Below are experts of layer 5 (counted from 0) of a mixture-of-experts language model. Rows are named router (the router's row for the expert), gate (a neuron's input weights, with its number), up (a neuron's input weights, with its number) and show model dimensions 0-255. Each number is 128 + 24 x the weight over its row's rms, rounded and kept within 0 to 255. Numbers have three digits each.
After each expert's rows: a language model's description of what the expert responds to. This comes from a sample of Wikipedia text that the model never trained on.

# expert 8
router:107154107136159086126159141135091128094152115148161094145137124132138128119113142161130115133116133123096174134130139134087114118148108123127138130093105171123154113158137151115129106154135119133146089135106143094099158141113152087141152104116118121118125162165134165161142135123117137144130156162117093110129134110128139104144109168106119121083136145130157116126149136127112145112150144135178164152123073126150188145145143198148114128125114158119107120136140131122134144105123132109100120162110128134097102142066156066127133079135116097096120134143087142120166062114122115162108158106137170105154164161157097157099154145119137113138125131123114136133123141131158087062160116129120145173125151140116104117139135104087127103105152076163054109132136139125138076149110159
gate0:173111185142103122126152127092115163149094072155135108127158127151133112113132124123156119140110121152125133132190098120141139143176127129147173144124058126158115176150136135120160120104157129162129101159132129138120151132116125093122148148132146128074122166146127105121143147131111111161135104118135140146100141103098143113148104158107129139161121131089093118169095145123129151132133136103148134097136149066184116125170122112125111108123106137134172161094127126097140147137157178094128153127125172094169120090157107164105104116164145141160120125083162115094104107133093113105111093139139158157138123143128155102129105139126140141149122108110143133089104087160092151099182148128067121143129114146112104110119131139073149111107120113152089110101116119120136147149124147
up0:175150132083150125125128151149149124140136109154141122107101160118143134094086136135132118136092101098118127134118096110098099116101136179112098147109155088140116131084127149138117138122148128108150142162086097123152143123133116146115182131096094181164120151090131106124085120092074148092116169151152145154133126168115152156133116136156160126109169121128162146143184146148098088130115125118133082110153115154132094113096176116088139108132125146150128157138129116104143146106150163138107101109160169137145153139136174116154120137113113121094155120146151107151115124144145138096123156138132151094146182092129142128142118113160097120150114142169146154088143151099095121136097093157064110115134115115106113140130126095156127113173112145118153151078089126095126116101138094
Description: Full stops, colons, equals signs and words before quantities, such as approximately, about, located, and decimal points in figures like $1.256.

# expert 28
router:133143070145144132114134116167111071089126140155193104107150119148122153075065161141164121158161141109128126155142149115126105104178087116128125108114093150107176100155141128170141094121126110147125102111125135105124138126105139105125144134128127096092100133121101119137136133097096173167148146163142121089165122101099181102113130122132142117140160139091139122099142136104124143091130134076173125173112112093152138121129147150138137159100132144131124085114141112191152137097115116162120144174104149137111110149124074087125104078156129105109108135155114157122120097114120110145098141138075153097146112110121112151111152125082118112136113124146112135123137151114183107123125124148134157135142154135109117129151133108102092155117161095155143152123109167131104121119106134
gate1:159084141154097154130122152119161101134103136130120138134127112112113114101092110110125074147171140125157104104125156100158125127182121162112103091057142170157179090111132139132126143109143107116136109114158143114123117107090122141162128113115140125115136086136109143106105096118106121153110155158111184142039100120124124175104128074142127136135134122136096098156093136107141142130130135149191125133127161146084106125154136125096104108109163102151126133140096133121131140140144134152099144117098117142160149090149172161154117138121127089131128114120088116153129151156106157168105087087085118086142117145133153135117144108159150104167108104167125129155127148131149098127123143104165119137105121140135136111149113168135063125129140137110147108130126123081121109146157118
up1:170116114098116136133139095125131137122094140117142116102172131121132110138113148154143156102137117110105112093156122125138138107097143144104132125104137124101107143165125127112079119128128121126141109151159136156128151120079129087134165119114128164050053116144115123091119120140150155121147099128127114145116126091192145136134160130135148143175116124098160122115104119156105106127156133137143126125122108152136111138129145115103139173111158147138114104143145173135135114132170164153158110119113138169101126122101154129114072119115163153116083142098124131137085105160139092168136179167110132127132132117172143098092169170102142106146148143161122084139154092084087144138119099161149164128141103192128131147120118097144107121155147114135143129104151165138069172133153110
Description: Early or middle pieces of ordinary English words after a space or prefix, e.g. hosp(italization), s(acrifice), Sw(ord), stre(ak).

# expert 32
router:145119110119159115084161151140118098116163116135129110109166159113176127155137145146149106152147129120099147107129161128150130149128128123115172125085100135093129121137112128166080128113127131152193110136125139089108215156114166093118133133120097122131122158153112179135171126124107143180094148139124106119157156133125138106121084172076129091107157108099134078128103169116086125117125152132139154153115122102143141199145140133145140156109122139110121126108112118143127125119120133113103178161112153131123102151117119112135149117148080085126150114143128147118143124114152096135123158102147160148141141186141134128101166119117098125160094140146082097123148131149137085123158124121178142142131156122098097138126153098116101117096149094134072125129150138115130106146098147
gate0:106116138141122116112121103149125090144145137134119151098128127156149144140138134109126097100112127119109115183146159138125116116106164109107168165146125127158143115125154128116188095097114126128148127120114113123134141110163107161117099120137113142114078180120132108123164139120086144156148103154172140130125115113109106126149140146119183069105155140100191123133116164130084150095094174164085105120152109129113171084104133086073112165100136127166118147104090142103109119129150117132141139113103093097123114143142110134127125108156154109135165087091096094146159078096116102146150134164090137151142099150149161117147132097112102143150147114121136145070126115110091150114130136112120154094110146127181144117100124120128144101103120155151127149147131100117110176158169130
up0:128164106084110148175114132130136100109115090201151178113135159120099152134085114123150149144101136156133140149098103121104155133099101148081170116138150107161116084127114138115118107127114136134129140092095169102140091139093151152105129113148174127113104088118146175124108108148112103113086143131159091120146103132173096114142172142121096107107142166105126066156163103144151128118104101115152138138117150133144103108147151174124125144133155119093115123159108140140117139127133100120092146107162099112136085106127161117127131109107123146148146121123119123154138115147116159174117145108149099077125126140106131172117093157149111146140142106098143146187164164111123165123123129106149114101108098090126124063106100150178133129110094138121140120134100137125148105117137127
Description: Line starts and table cells in infoboxes, month names in dates, Born, List and Coordinates labels, and Japanese kana bytes.

# expert 62
router:176165129163145112090138132156129113124148102148137089113143125138164151120112127132129070176145149115116156134128182160118120125146135120100160121085105137095149108164105181111100150145135132127125123114105126108099149146122108133074131134112101121110136154147092164141135107103118131156125182146134101124156127132104126128083103149097163087120165133131147138116121178134097165141146135121120139138131096127130158136135161168139107128114131123174072121108180136151175129070114104122088119125103168150076111149121106082127163099151088137092155118176117129106130101139156109132108157152091134114186157145149110151120153154094136110158115129150104110098135160142138112115152110160148126134131160165082133109122160110109114125099126106122095164124116131125110097130128160
gate1:139126106096142116129158144121114125079181150155094097130112161150128146134097110120121147107139107136125114159152157120142129131089121131115132133150150104124124097128128126113139138158099111137104136129090151119178106153108145143157168148136106136158122114123148129127107110143127151125166130153114123162156147155126153129178150105108125154155155130143129120151135128111156132200144156142104111151123123106179141108115104143114111158139123125125134105119142117102142091105175180158143128108134152121150132124128117151140086128122159120146080125132115088145187142127156163145114149166098094129124107138130163072145087078148115139132151155173111123135106189115149070149126141143108096102152155137140152137112140048139162118136177181166140151159116109137193134098126124
up1:132100126165112111150136146148091139144131124134127106124105142144134144092164115093154109203076143090160140181141145154113121135099118153136113140145150165099131136150147158111177129115123134166124098145106155109133089131119136146068142169121153145124124146061109096136140134186110124095120096110122069166130154120087101114113141121130099159130130141125089164106109122101094107168140139150063090120123142122112134113114146129126114121104115154104118152137135147100163165150150141123101080152113113085099123118173121116114135129126103140151127116105144123124124101127166142147134136162110147127119073112105163130122150105143147103158130122116192146088113129131158108112109156145097155105107127154130064145134138147095154145080102129139113162149118110122147116127115120
Description: Word-final suffixes forming nationality, political and institutional terms, such as Revolution|ary, Cri|tics, Decenn|ial, government, Republican.

# expert 57
router:150147083121163115100147184160091127125137111114171096096181153171149165117130157117116100177163139114095135109152152153055094149145115111095121088108110125126119130119104168146104082114140102143126101160135158139090136163107164104124149144110126074101120145126119137164130134115125144152117119159109094123144151101143114105088129118120159116085137131111149124127145152126090124121175134115151149138099129100135121135175117138151113146090147129156100114115153125162155149104132116139144130171123150146074100136135106099122117129130109098106141125151113147077162110205147124157115140149090153138134114132160137138101141116118113115112148168162107128110134144136144130098162120166143142142143173141095100114130158122107121108097121103171125154099145184110108118118118127
gate0:148156127136165165153152130090144105128106132162153087149123103103153115101161072096121112096182096146145111104145110113118113172152102133115119145124176148117098109154114138125151110165107137112108155101148149174137142125128067124130132151149164129098120136099133085112102104159106118104118156171124105110100102156166091103156132131170159103098163116138166129156174162116135123101112146119118156163128155085093145104141156130118131101140144095142117130110117171146127121100110131139069107124113090153124117132149115111143144114125170122120122135142156135167091133135124139159122131124148129127111162131105121144115152135125145145111160150118200110091141117092129140091120126170094148141152141110120133127087143137147128122156113132115123186186122154153184162109141112
up0:143097136099105135095120108114138105165125134116128111124159188092111108124131143150147127169115125119143118089122116091148148133102135121114115087133104157075138150182157170071155129119118152140148166126149116117129162124118132160121122140154172160109162135165128140139096096144121084097093177130108153147139103120114164141083152069112149188140128136145115121096098130133162163113096121157128121093144079110157078096089115109143119162159143124132086079128129147133097150094128125075124149110094140145135123110148148148132161103126100159125161131119164103097087169145101093144156119128149118112118079108087152121135124122115117093084150118142140116127101154155142098133102123131105099122120136122151158135154127160132126118140121162124115118168119110131143111096130126
Description: Single letters, mainly n, inside split words, strongly Part-n-ership, plus s, m, b pieces: Chest-n-ut, Work-sh-op, n-obility.

# expert 5
router:149170089147089124084120185159079102120133116167153121117125164148165147092099132136146132199119138115128152130137126156118083122123118108101139106112105120098143049155107141149112128151130136166101128114099159115110143164114127104101165095120118089113104134107139132171109096128104138138117134145134062098143127108112186111081128107104137130142140135100142112099131165131125121109172143119120118148107114102156154154148142167158119119110107157173110096113188109152168164083122109109105127145109159190110117148122102096128164105163117118130141134146094132123135113137136107129135130136136166113182108142130098173117137131155101084155134140120103130099123168147150118140147131139134125144128136150101136112148134095104118149119139109134100126134101152101122097120108159
gate0:122152090138116067153141168123123124125145136136166089135157152150125131161131057091144116151092110111104121128139108092135138153157136136094113179122107130101118107109107132130155136143119141097167183095117183126135120113153154106113139117133118130117128159138137142135114122117055145091101115116128141131145120130136100104119157144112113137122129147167153169154177135112116133068131130132128148158177146108157140131128115083146141164117099116078113094091163141130153125164127121155121148096148086142159155127188133145148102137141133146159123083104161165151102113103116110082142151143131107119105142140126133131098103067142171111077125133133109134095123085080124140138133151132085132124124086145094118099097129131142153118114123140098125164150105128127129151144111108
up0:134083133138151126127069112109146153142130151072131156140135125153123134098119111097136101113137125150144076117131150136115112141136111124133102120075140133135144156164144141095162105128128123145129091156126103133124128140105128153134121099139095085125110153112178151160132097109150132103176175123140189155132129154090119095151102139133124132154107126178101128085082173107091156145084126109126114144160167137134135129098145123131104132122125153153175132115050140102115133085147169155111140127153129128157077096119123072077092147147119117119138100130114128099135106112153124150144136160149153141172151107156122115085136112088118110132135134116113098132093076131138160115120130173169098153175114116145133127182140140136128157107106122115133134127140102155134132152140148
Description: Word-final pieces and whole nouns naming organizations, places or roles, often followed by of/in, such as station, club, player, locker.

# expert 40
router:176147118141147104107139177155112098122138105132144091090136167145144144122101132158132131138146128114115161104158145145120114107133121114083151089082123159109119108145112168154130114159172135145146100123093147084089177137107167098142109138118090126107118142151103161169116132111101126113101171113134111144137134086133116111123112150120119099109136143102164105098085173127093157077115164109115176156093091095138129166161140147141108127110113161153113093140135129113127143094126111131124116154074133127104126136095078124107123115196105131090145130132123153122150116135104137143104123100118193108164139147135121151120159147143077102145127153143102105119121157129134078091173124149133145116151153133081099081143139137110103117125123118147130137118083130128116124136089132
gate0:119150152136179116106085137128129131168109153150105102112141092080138146100121110154115139153104123179155132123146118125097133167147115088080147134104123133154169124156119131128155186109165126115106103128120124101109088132113110141115090139140101133189126155157119088122155128128152152085121163120155132126105164151145085143127101129118093099125124128150121142122102129144152107165118111151120175168160112158133155135148099114153097137160116130155144102132120129095162124072148104091169108112126104069079158130099121135106096121172127165138101141113154137133143133087146114137134137103137119136121115104087135170113142147124140155147124077158093106112121124142137146100147133123185125156108150174114111065150153137100126133121163120098119127103113150113094136123090131
up0:129124118126137102101117125133137117133109143154120106139146114113149128134123162100120179121127147083142121179148164101111124083144180104125134137097120164157129164120099139163076091134161132126112101096115132144141091115141127088103123168164129148097128134129120119131125116136159113107122135104154133123123120100136139133169170151126090166070142095111110108093137123108125124114125128140128111144086161167090124098074109116099143130080145126141084100108136110096152157153097120155153072164138149162082135106113127173125112096161083099102099138109156155136134117092173129150114136097080135155135121119088162104165105131149155128104153120130177131086098129125110106106148102098114135130148150130063098181166152132126132113135109149120099120145122143139141142128119120
Description: Pipe separators inside rows of sports statistics and election tables, e.g. between Apps and Goals, or before attendance figures.

# expert 0
router:144156121163143110074150177131067130129142099165160130121155134146125135120110123133144129158138125101117124118147129139141133141148096123110127121127083121170144117177118132174135106117163088151144110156097117086118141155104139092114153144112107096149101141139072171131142123124119145149123129166127145101175125139116152102129095132069099086117129124136159114100132163118100124113148127102151135149114127110157162174120147148135133147115091150144126120101134121161136168075121092155125134149067118190078100165114128111129138065152109125121152166155110169106185110139166104122128157098137144108181149159154106113098120102116109125123093138145113132115159122134139099132155145122131160169133133141107120114125131106132134075125157106144107155112102145126142088124107121
gate0:152085106107121114078106168136079103087133077152129141148129129098135115147163138126117092121122131169093129124094118135113120107147085138146127094110132143193140116157158132134129133098138062111129134158120164143120120118152120091157108141129119154117128155139118131092128109148156129129120119086143177104123128175170128148086126138110128131099142139106153134114154108156171118088111145090128156149127126111108106107161158096092123126121120078125096141120161126133084147115129109141158156172109120149117121118139062098107130106141140145089121127139111111129165138123106137127142155083123107125135128125193164134152134183121152172142168189114112096068117182125124148118121091127089104115105116126136108145105152121126159134105137137135110138124137148157138104168142134
up0:148135111089128112146101076110120140140136172146127090135110159144170161118132160171132116120152101136149098089128144145125152108074138139121121116124113150155133127114140129107152129150142135115079128120118099128150096078132123137091191126157166133130142149157095073120113150094136116142139093118159149117097131138058125100146106161133149118110097140152116175098152105134156115147133131138131166087147130120112120118110136116151138131129105150177158110147117120134166096149117126106107157172132105137162137129067116131118112101151105086140144176120140138160158157124141125126143118100103108144098115101132169118166129140134173103128144132134087118114101077166135116159111106126140126106127161143067155159123080120126126140160098083135142137152116142101163141178138093
Description: Inflectional endings and verbs completing a word before of, to, in, such as squ-are, arrang-ed, rang-es, has, located.

# expert 58
router:146132127138149120137158158138127126120132121129133087125151140144184148136132113127127116123127134087108191097159110132067118115126121114105153083084117142100151140147108159158110129140154107133132124135112152130078175167120204116127133130081106113120127144158080147152146120095118141143105140139117082090143110126126128107115105168111160098117131153095135099084090146130097144072140140102164167141116122091146122162162156177180125134131137160170133095118119111135157133106140101110119120166106138137098094167076081109110116136151131107090166123130130131106154124133162110132117146113110189103143141152138122146099133133117101096161124171145086097100135152124131104122148120150123141155133169140088111105144149105132128110121150104143119124097115155110154106134096132
gate0:162098160120109111096123138137113094180151142117150142138134153073125110120145120141117155140151168103102077144144086126115085102134111141110104111155145118160128144159122121141118121098175143122123084150103097113080126117162123130125095145109133147177160144159119096089160111079172097141137111178097137129168128148119147143122126156098134149102061133131121110128140102143131121095130162166123129123136106134142124161075141139140121160148123111162144157155135141119138133107109093081118166149142113098116142180085127165089117105135152095113159113104128143131173111115112135143113139120104120147135134137139108085149118141087169149134127113116103089130147139118091116098120165117110153112145176186124149166118120125144149125153133095135119135134126189149129109176104123
up0:105136136123131132164130137163122139106146158120109181183112155183124121056123121127098113139144127138130112148135136090146126126138138165113143175134133109066155166135123131118083100151126138115149140098131104085121122127134131123113178099156124142123155112075150117131144136134120135102126117103146110127119159155114143086151114128111166093127102148113169095140110110128121135136136149123143114166144125101137130135133117107139124078141115140097135116131156117122137098115134117094133092080077077159141130139120140044095096152134143151132136133115067133175125136140137121146175130159152142157114131108089116129121119082108108183136139096112136120149148102103147130100128165097104150118094145103126114134102153127124077095106117100188128095113096131163154123150101158
Description: Pipes opening table rows or header rows, blank lines, list dashes, and heading equals signs at the start of sections.

# expert 61
router:157172109160152108096157155152137108090152106124161101072150135151132111106118140124123114123136081086109138123133147140146141124149130094115140095134125142083125068164126142168110081135146112146150096138112136104132120139128163132106135103122089127104098173124080129138141167125138125140093119167101130139167154109137120088136097126148138127115111159128141118101151114079139151132173145108115136142070149119152122145153130180162104172101119114147102118139169136172150147128114147141108118138099183129121106141069125108109170117160119111114143132129113165132127123124158120167114154070139132124165156142158077133090138147140136108142100125151122142078117142145137115130152107143145139133151182108062125114154128083101119129111113094141109131137131141091145089113109139
gate0:116122168095156136125159103111099129094132101149115129083157141124116112113114122101126077113140112131134078158110139133114111146129149106124150115137159164117103102170129146150131141175116087157125185168094123112161122143128113149128123121110144127114132112105111137153100141143148108145141133095122154157154146110124179121119129131109139133104137101142169144147113119122133101213195124134165126095083158101106091109158081135080094144127104093171088158147124119121149152110121152142075092144142133159124125089140138098168113168136125139119114127092138114129045110155112115104152093166100135157150134139133114088150082098149110126151142171145151143128133154111152120137110116134104146095123125123115106125112101115109123091130111131104115101140120116118096103133162106
up0:165153127078122156160148122161115087138157124114119147101180101143110117088137090098103104143135133148140169110132149103160144123129103100173126126111142119125141118125115120111082135138091116114064071145123139158135076133097156058100115148108124172102138150113080111113100112123150127109122131135153149119138064110159116145145160129111108111144145133078135134117098112146110105129117182118145137102141170176131146188140140162123152128119143124135113129134135136125137123181165128143126090115131149121127114121073167152160101177138150104142143127173131080111131120118110147119134099117161103124122125144145090151145143125131149166118116135142180140130136139132168149119139133100150104161126115160107128115100133127150106118080191124111130129095144137109144095117099123
Description: Middle pieces of proper names and words after a capital, such as T-ob-ago, CBe-eb-ies, Steph-en, Jack-son-ville, D-ub-ey.

# expert 59
router:162179132132138114096159151163097095104150137138134115129164154129161143116088130157119096157129127093101150097160146125112082129106134109109117128101080164139133125140105149130112149117159110144168106115103109094112169141109134114106138113082106121127121134148105162140164124097107143139124117160141091135170117119124157112129109149069110072109140124140169123116132179131099126097110127103134152135131130126117167157139120168163129132122110147157111125105141116138144161049149123128112135170129153169091111145131111116106108112156092120072151133117122164130172091187145099158146122109146148122167161147142120131110147141100136114151117150182100094120118134119124103117159120176172142135121140146111122116141136118113104104108154064169096159131113147102161127122135132
gate0:153089148138131120175131099089107122160099118133146107139149117122136167138212124099105137085108145126173120108159123161143193164126114139109138178115130141135143133148102132103132149148101152112134136109127114132145097142102145127149142135106138115159122134125088111170123127128149162112118117148124104132114150159147145103148081122147099130138108169095140145106111127134108142148108116124116154101093078122176127105099105133130148121139144147131127140127132110139123157139129095149100139111106111100134147152154114141164116129158127170127127185107167116111132144129165095107173151129155076130090138145108146093119164104157179120165114098163137192111161131098093113116102167094100147122098118118096107103125180109106127127154173113143136110125124168157129116135065123
up0:119104148160130160108127111145140147109129130106117122170149124138159091114118129150133125132138113136130132136126131096165095103154096069146149133134121139166138119158135109165111106103191135110084110164122114130120140135111140128130141112120096097124115107115127144143096141156132118142128136152183095124167156155131143146106115170146150088115052154094107149116107112146109086105124104133122143132128151133148105131090114142109102125146162105189124136117162101138124149124149140155137104100102080145132151135104166118149097159114100115124152168171113122142104077134163117102116094154157115097111145161160086091100126118151137126140140175126085148106160139129131066069119126092137154148092099103136114146165160124088149152122145142142153144138111167136145096124076148
Description: Verbs and bars after percentages or numbers in demographic text and tables, such as were under 18, population, households, | separators.

# expert 50
router:152159127133126124091156138137078129130146132134134089143151136138134150080075155157138130152137142105122144127142167134082109133148120128107151097098124168079174147159137149149129141181129102125157150090098147109112186164094150119095132094112110145123095174168122162166161104119113133152092143128132103127160146110126125104116094180126141126120133138105146080081095141114118161088154169098193143154090122107157125154154131142144101135095119182129137093134143125161138110113129125119102120132097135160123107160083092099121145144142099109091168146128102144102180115133129106151118134110129147100123142136125123160089153148125113071162099134129106121124145123126125101127142100128138145153138165148120126139139137103128082110135144100138130147135081160126133110119098135
gate2:101107157130134103150125134147161157123138109129163120133101140133150114159146153151148138080160134107066116107125091099147153114102144151137133137127147101143102176098139057151119104171136131110143145110150114114109107120122095094137119144127117133134132137120087126101116115126137128114124170128108109126127163176117128135104147129143126098126085151114137142106164087138140068123119192126173076121151152141139131138142179179102131163146082113088189152126115163119136119153119110125108130114115119113127146131097142139164124131120169118120177089125059144112131120147120138152143142102121135170114141145111118125117114111157119180081135104064146084116125053110103163119110122154121099111124140125105086155125105122162128127124141130145142157114126113137132120152155119
up2:111095069133130119194147097137163119124105153098132117104112174082126124154059162153125103109102133136086145105144161163128130140113152104122095141126165176132084124134130058162104114145121146145133141095135142144114137110126108175095108141141131120112111138148102142115145113106129150098121133084101146136175138131123163154093122147149134136172119100144171117142153105112140146127088128161130109136139151168133148142102137138115135091131145136130162162102128168118123149122101121135135140149137114151083090130141139162102109144115109135116147148111168137127129142116094126107116140080129185112142110129137100151153151148112126144146149105126100141141157137118083136136150123156147150138128154126140160158131120091124130106153150179090070066101083133164096121141134093
Description: Table cell separators, list dashes and section marks, plus biography verbs after a subject, such as was, joined, wrote, played.

# expert 4
router:164161111152134124096191154150078103159173133162164144112144139110147159124111117128139113143138131106118177093117124143104068114138113127098162108124124091118128095133108179116114111159130107136163111106143143124125140169120151112120144134128114107083109182140117147145131106102121175133093139114131123118153138123118145084081101118100128105125140148134141132124117167147099140104142126124134176123142094100136114170130163144167101146132117155138095095101128105141195135122129113115101143151132158174101118153121111111111135119127101107120119146155120155108141116125134081135108150129115149084143154129145137185143181119107092088133104099122092124096135175158178075099159123141133138169127121126128131106142125089089094111096153085107108141175133145134139135132110143
gate0:122125123144117088136135123120130108138115123133133119141132134162147111131096130137141102087124120143160132123150162086147123113117100106153102173154088126108119119107119110112142107131120127164177146098103145136153141126113153181112101107115129074086140154111153109144160146113152112111138122094156101097156121129104102156100136111151148108144141146117118121153139108135139134152089086126160134109145123103086069119105112141091121109129125121153090163135141126138116133088148139164075134161194151169150082129178137155124127092110119109086106134112133122148100098153115111111158064113119186133173093158161123088091096108168145154093092117140081119122140096144106112121117141122124099089122091141095117110093121154178121131100113132138126126156112131129092107139135087
up0:103128132101122143094170130184112147145123105135150110169148091111138138139118140151110107092113104165167126114121105134139117136131153132123107173156104133144101103141098188149124136142133114156103110135093162110138131106169159122145143105160102156174168160132149114107137134085144110123144125118132138111136131140114139119111121110104108141123133161148135133178102140112096126092116115095144143154148162154099112081134108138107128133150147081119130142102106130162126135120147129104119135142178117046122089176103140075135156109103115131110092102117077104124133073119098080137131089118161139136079098073127080134139134146140175133149114132160144133109097147137133126148121112109170157139108076093123139154134131119125160114101117132137110125127151110118088158181108137
Description: Sports-results vocabulary in athlete and club articles, such as season, Cup, Championships, medal, team, and dashes in medal tables.

# expert 22
router:139161110105140119109144168155099106139163105150156100126122146146116141113114142144118120101158155111109158123140120136154081116130125111110151126111113137120122111143133124163120125141143112131146115131091143080101152154141182104118138115083137143102136145175136142138135116090116156102117173126120125121152183120102168086123116171071151120108124160130157122099114156130088165129131160113155165148105115131111135162154172113137115140127103161155116098115119126151159142102110125109093112128127142139123098148106129113129149127172115092122118145110097135125125071162160098124114202115137196132137155168144103118098113137119088113127102145148086137123091117170153111109194125149142139186140151158065114115135135108121113132078120077131135152115109141103144107113107148
gate0:113121074119148143155165149130145146150162149152175094136173172131114155136118071106126123106152117120078131115158055096094126137112107077157154151155139086132108163105126131097108109098127122144168092146129097146068132149123108124090122139130152119114148118149141118108169156134095123109121120142138156132120122095123115132104176188114122112128107158124154103111123144099179142095120120151147179098114150131120123126136168104149127128136146122123088129134160148137140130103138114145119103115162145103116108134144112140115128125148114115085149144151176101116115148188127128117125161128153161178136128137107134122121139109108073124110121199125104155123147125132112108143153147125111142123125146111078122123137164143134149112097113115097125107141111116119201152106163101
up0:069112120147100118139156127096126131122158108180108123102155095113120158114127130116132134151112142167117146128130159116097114124148110145163119160130164103210103153133094092127140143093144092112143141164105093126140108109170143129144135152087170115129125140182151101117129153088134147144131139182155135130205156114095096167166125157132113112158134119121108143174082151113143101133131105107141134135083147132117099119140126099118118106094101146125099159117139164112125143133118129098110103165108119124162127089116154147104126106098185126101112125147134118124116085119095126213154134144123124097143098125114103109100127154129153139131114154137135116118140161141125103130125138091106141141184107122099123106180099111133122147092117133157094153152136157129124115136146140
Description: Periods ending sentences, especially in building descriptions and demographics, plus decimal points and percent signs, e.g. "six bays. The".

# expert 41
router:142167100158136121121113132144139133094129095111154089111134140141170148104112139119119065170136114141119140143142134137132102083137107110105150121077096163097134117179090143118129142143141106140149127116117135101108152119110136137091121094088118103141102145126118138134133115126139152145119180137141084123125137093149108111069138114104132097098166135105153122130117143121072138086142128108125141147118118106138125125161128162159092116135145143156134081109183086175181098139101141126086147123126161139102130137119094094104109104157082128110140111144121154127154104151141097129120124103109139070172147166138135123098131178097128096154129154164103092123088145137136091126138143161160114133149152149130131112148129118088082141125129104147096146117109151120156070083097134
gate1:127096089146143097153077090114137174132171091106142113113100147117151127105123084117184119110114093129070098108114106127127105139145111084152115137121108113148130165145144088061193149136168106138118108105134176162100146109153117129096121122119134102158130115135142125100128158147063145132141164137136165142102097148138147174160140119128156091074144144143105116141156134120153132137122069104118147128156156080099130134123121144144137104097122153108118175101151098178119119140096125133152123085146111130101124121081122111092136145146126134118169138148155135112112116154129151134141154140169131138122139138124145118160112114099112100135128127131140143136134114137091116113122171154122077168119109127119131166116083107098129152128102158139101169134147101136164112130127113
up1:112099112147126138097120076110093158137126153128114110096122095166122164100145149093136143143155157154110090169136142113102168129126127098103135122125161156140108151140122113144116114105097128125167086100126157154081109128104157113102153105157115100111156164151108124140101127113149115130118153151101130142159139086105138132164127140120112117120093151086115158116140100129100089142160130135102124151110129158115104110107138135054127131141080156087128125114139138130135103150145155125127149131108145135147131114090172084146122125053145125162101114132121103150127118110128179092117125130153119153121121104064111109074129091136161114178148122100100122154109092110130172115101138142162153193164130153174143128089100122123121127129149111146118113112106132156126100151162111
Description: Political party names, offices and government words, including the P of MP or BJP, such as Democratic, Labour, President, political.

# expert 27
router:120197103140147111096124115172146100085129108136166047098153131126153144112077164150169117126139148128128152107119161124098108140129123123116120062085113142117164115143133148118134104148124091126110117085128112104112126128137185117110130132111109118115116150131113156157148126100135128122110161110147152119115156126118127118090133151081155148097147139085153072095157127126128158125149124137142139129136095104145124128150142149178086132119112135138140093113117118180153163104097086129110153172132156179129131140085115127098148108150099122130142169159111139142126126157134116117114134073096138115147105122149059144129118165135140122140103158162115102121115156129150123122118099160166139137167146142111118100102154103146087130125149080157105102131126141128149128101092115
gate0:165131119130104169093144124132118124156109120129132119167149150094159128050109119125174111109129133127124143104123160071117140146124133144138117123130120133102105128163146142115162113122104082173100169110114155154162157141128116128153120108092126109109097149118120073104156106104106141111183127079177145122146118128125110142089132141130127153126117137104180096125124136102106145076136088162083102044158112179084154120143091126142124089160102138118144119083126142136131121108088168118145149128069138100155118151121105114169097145120153144120122144170124099117118150123136138113118115114094112125125103134156116139113092112119121104171118153115162164117133116135148120158115103152146118125138122146137110115138145089147133150158172082152131120099121108118173132140132136
up0:100158148112113127142127123094138123143133166114130111134129150147148108115123157149096130107114150092164121131119147099144097118134140124149115139160134106078127131101177129153125098108150119082165109184106130127162137123141104119144122137158149080146151094138049131111117148106128109140077144119135134121158116149151144119154148131105148129136116100170168133168127119094133136087116169097155107126113092138123144168119149124145098090125131132119095107084106112081124136151110128146150138127089124158146094178135157140084131142157083147151166137074125116176137109138142098132093095164154097092113177110162122140130111122118135102067142130142122124092160119132186125106128162125133103109124135127110122135203113093116140112152115115113110118140116114113135083147131087
Description: Consonant-heavy inner pieces of African, South Asian and Slavic place and person names: Khob-r-agade, Mib-amb-we, Tob-r-uk, Zim-b-abwean.

# expert 29
router:152146083141165125137163141158115089069120083123183117104145160163146145125084142152144134121151104143130131086142147115088130118127117119130117076099106137128162149149153128178133128120121129124136114105123156105135148114115140090136139131140099105066120148166128147128129158098135133137125139156143135118174138084113120111126090135113153123120126140114173126105145128057111163106154151116141122153125133110118139157142149161168108168123120168136110088130120125167119129120089112135139164152107150144115104148087143106125131107126117115089134114121123154093175110165132100147074161137091121109143140162168125145106152159087111100119099140124124115071127130114169097092114062138142105149164141139100115130121167112124080102129159089146103143135126156121132127104135167
gate0:094105130146156119149063135178138116104136136098109097131117096119129130139125146132054132143139099121119108081154122139145152107103101130081148138106101174106160130145114135121118146131100111056099143114141083152127146078136078152116121117114143113147149154108144084161147155080081133148125096138149130114163145142148133140149175077185162155150104111144156118137108090114156131170080141149123117110120143135100133102133118124111115136133156116148168118128109136122176125138101139167126137110109149121124122134138132100131137150099103124138120144177106141124131092146156153155117152156093120103143129139121090137122117132133137139088148103099151108083166154143086125083111128130172113112130156155102141161116143131129109105182123088124144137140096147140123110151141087
up0:148057135121140138146122127164167126131146135134116112126153094122112142125108133146117122153109166147078146128110112152151093143139131159117140143156114124099132170130146109207093102123150158147132148178193148123099094133110121079082119116085128145116179126138169160146131108138148085134113164117140117125135135141130093146102148129124133115166066115099140132112140085168136107084154096143167130142152122137165113136130133169163124147099134188162186113107107118099122108122090122127116155107130122123142128151126122142111137110114128123141142131126120115126147112143115110127119130145100150128089123172119137150138139085107160152130111112096167096129101167127140076143095129085142142099138110113150143115157148127126162129067144084139143142097166138122108151094152134
Description: Word-initial pieces of common words and connectives, such as oth(ers), ov(ersee), th(ings), however, hand(le), experi(ence).